config.yaml
n_layer: 14
d_model: 256
n_experts: 32
experts_per_token: 2
d_expert: 256
d_shared_expert: 0
activation: "gelu"
moe_layers: [0, 1, 2, 3, 4, 5, 6, 7, 8, 9, 10, 11, 12, 13]
router_score: "softmax"
normalize_top_k: false
routed_scale: 4.0
balance_loss: 0.00411
balance_bias: false
router_z_loss: 0.001
init_std_router: 0.00883
lr_router: 0.000751
vocab_size: 17125
norm: "layernorm"
norm_eps: 1e-05
tie_embeddings: true
optimizer: "soap_variant"
lr: 0.00682
grad_clip: 2.0
batch_tokens: 65536
seq_len: 256
train_tokens: 549100000
steps: 8379
dataset: "wikipedia_en"
Below are experts of layer 4 (counted from 0) of a mixture-of-experts language model. Rows are named router (the router's row for the expert) and show model dimensions 0-255. Each number is 128 + 24 x the weight over its row's rms, rounded and kept within 0 to 255. Numbers have three digits each.
Before each expert's rows: "comes before" lists some tokens at least twice as common just after its tokens as in all text. This comes from a sample of Wikipedia text that the model never trained on. Tokens count by the router's weight.

# expert 30
comes before: "0", "1", "2", "9", "3", "4"
router:106135132153140113133143085141114135100121102149133112104149171113099123110110141119088092098114094116147159174098106145124137102143112106122141155089129141106141114125136155122116154143061144195122114098160190145120101139097091135119152121129142116143147142152142148123131151152092134140096143153121153128074159115142143122095144149143126151123134094159137137121164106109165079152100161118146157153109164143130144111093161165106088122146142154098115155139182113125122142109142116154098152123099106173098160095117131127155146137086093153139163133138134135114142125109125123099172115147115147114107165136098087119123096180140143116131092147163113123094147107114089133083090107109136106139097096070152111111146163115095115100145133145145120103120137145144096138151105164

# expert 3
comes before: ",", " and", " to", " by", " in", " of"
router:124159154134109091150147113128099133084072163128111082135125156128125133137083204113138143122108139110120153165113134162187120111095124115083128141078132136101164094111154161100143103117112110152095120121111147163095122138136135121147124112157143079145162124115149165096123128151122147135132150104111117146127101143153166149133122144162104138112117125138158116169138092134154095146145127096178114120059160073163153112099133130159141122095153149117109131150167088128127151118136118143126128117093118159149132119150143113131126102149122124137164102167154134108125126113144138118155103153154121118135145211097135100137127114128146172096132173156094147108114118104121093089101137147121132088112110131096106129149150081101153122159102127166117088122122112131120131116114148

# expert 10
comes before: " ", " and", " which", " but", " a", " is"
router:077121132138115122149155125139122130108109201153142127137128170107124106094121139064109134162129132118088134132120128121116131171129157107155123136093103172118133147135138116119133151123088140151114132096147147152111159101101101119167177129137170122129142126162200137145129148155118131160133134147127138180115122123127155199149156153177136120135175123142138132118147101142143099133093153126138133114085104100131164080119142114160102129139142138125094129149132084126106103130157135135137148145108105139116133128091119095125124106080091135135168084121126147118122134137119117113169130114096141135137140110137088069163080130147137073157113148134051096124108073120133124143123111161134129129153122133130108120111168118134123115150133112113087095135117160142102131108109184

# expert 31
comes before: " ", ":", " Year", " Total", " Party", " Win"
router:116137117155116113157121109152051130115126105128143129094139137140127111111097176079127123136099123093134120132123098172124155165114122144086096147064139135102133112140125122144126147115081155146096135144123118149106139108122103144164135104141143124124141155160137130113145159118156149130104141147104124177118156156138118189114114138123136187144139127189101155126130117129128122132203132137114128140102150116144187117103112175162129126154146158067075133119147132111098116109128124151149133101139144139097098070141145082095189126115141127167153105137105139112136148106152127080147137151140146101112130117102103089098129137158111144082116158138134154154140110134098138141123124117133118122125089170137102133118135151120097138154124163145110083141098118128123086156093146

# expert 1
comes before: "1", "2", "3", "|", "4", "5"
router:106134132153141114135144085141115134100121101149133111104150170112099123110109141118086092096113092115146159173099106144120137103143112105123140156089129141105141115125135155121115155142062143194122114099161189145119101140094091136119151119129141117144147138150142147123132151151090135139095143153120153128073158113142143123095144147143125150122133095158137137121163105109164080151099161115145156153108164143128144111093161165106087123145141153099115155139181113127122142108140113154098152121098105172098162095117130127154147136086093153138163132138133134114140125108124123097172115148114145114105164135098087119124095180140137115130092145163113123094148107112089133083088110109135105139098098069151110111145162114094115098144134144146119103121137145144096140150104164

# expert 18
comes before: " |", ";", "–", " —;", " /", " League"
router:118128143148121131145138068131121104109129140135155137127124129137117071125115134129148103101092105148125090110141082126132140114138120124168128133108133125134120090108132168122144177107096118138103108092109141140135167142115113121133154147134132123163160136142154133131106154151117171119105131131150140185142143145129153138111147101142061127099125122179094146128141102104150112155097143120112143148120154160094126113104155108102139099132183129109156153146137113147085141130116133155127135087104122137075163146123147106155129132178165123129141148147170097072134130097134137129174146149153134100137129155102116141091110125127117089096118127165128099086123111099111108140103129168096093137120134065149101107135213085133121125105097141136192118115093115144140140154073131

# expert 13
comes before: "1", "2", "3", " P", " -", " \""
router:105134134153139113133145085142114135100122101151133111104151172112100125111110141118088092097113094115147160174100106146121140102144112106123141156089130141105142114125136156121115155142062143195122115099161190146119101139094090136120151118128143116146147139152143148125132152152092136140096143153122154128073159115142144123095144147143126152123134095158137138122164105110164081152101161116146157153108165143129143111094162165107087123146142154099115155139182113128122144109137116155099154123099106172098160095117131128154147137085093154139162133139134135115142125110126123099172116147115146117106165134098088120124094180140140117131092145162113124096148106114089133084089118109136106139097097071152112111146163115095115099145134144146121102121138146145095140151105163

# expert 6
comes before: " ", "inia", "a", "on", "in", "y"
router:093113129143141150095151116148103120131115112135142103073128147104137106097090150101132098095106104152141142138087070139133124116094144120118128159045115146094117118112132121126089108161067166190108142127133150165124160108109106117111122120106131134147154140132130132107149140156109116131098128129128156139123144104207164164124138159146122156114152140158122149151141097105170072148163141153171144148106128156133153113083143151124135148129104149090120145140167110103130145117135094149149160132084109157108165095102125115141141139108114144151153146119159111116141134111157139105163107157120162102117167128109104124125119144150139122114096131123102084130139119121143131106122127075079130130130117067137097130139152162143110114114149142166119091143127148127081122159094150

# expert 25
comes before: "0", "9", " |", "8", "–", "5"
router:095143125130129142136137080183133130063138130138131105114125204109157123164105138115103110115160110143159127130119108142121134111142089120134143135059116121103121123120131143118127144124115128178105127091123165151104110131113076158165149110162106140135120139145157144097133136208108146140054123180130175128087174132125143138071113131155137125123130131142101140134164106118173137173125130117142140130119138145143159112080100169122093129168112155118140143121119120099108132094155131194118121121109154185131115145131157169092150100102099137131134120123127087092126132155170119109138121131152132105130158160130099115100066142138114142088103130143129119091149110116133109115103126108158135140156104126136155110127143109139134146140125118145121128145145128141079124111125150

# expert 20
comes before: "2", "1", " ", " was", " be", " had"
router:106135133153140113135144085141115136100121102150133112104150171113099123110109141119087092097113094115148159173099106146122138103143112106123140156089130142106142115125135155122115155143062143195123114098161189145119101139095091135119151119128142116145147139152142147124132151152091135140096143153122153128074159114141144123095144148143126152123134095158137138121164105108164079152100161117146157153108164143129144111094162165106087123146142153099115156139182113127123142109138115155098152122099106173098160095117131127154147137086094154138163133139134135115140125110125124099172115148114147115106165136098088119124095180141140115130091146163113124095148107114089133083089113110137106140098097070151113111146163114096115099145133145147120103121138146145096140151104164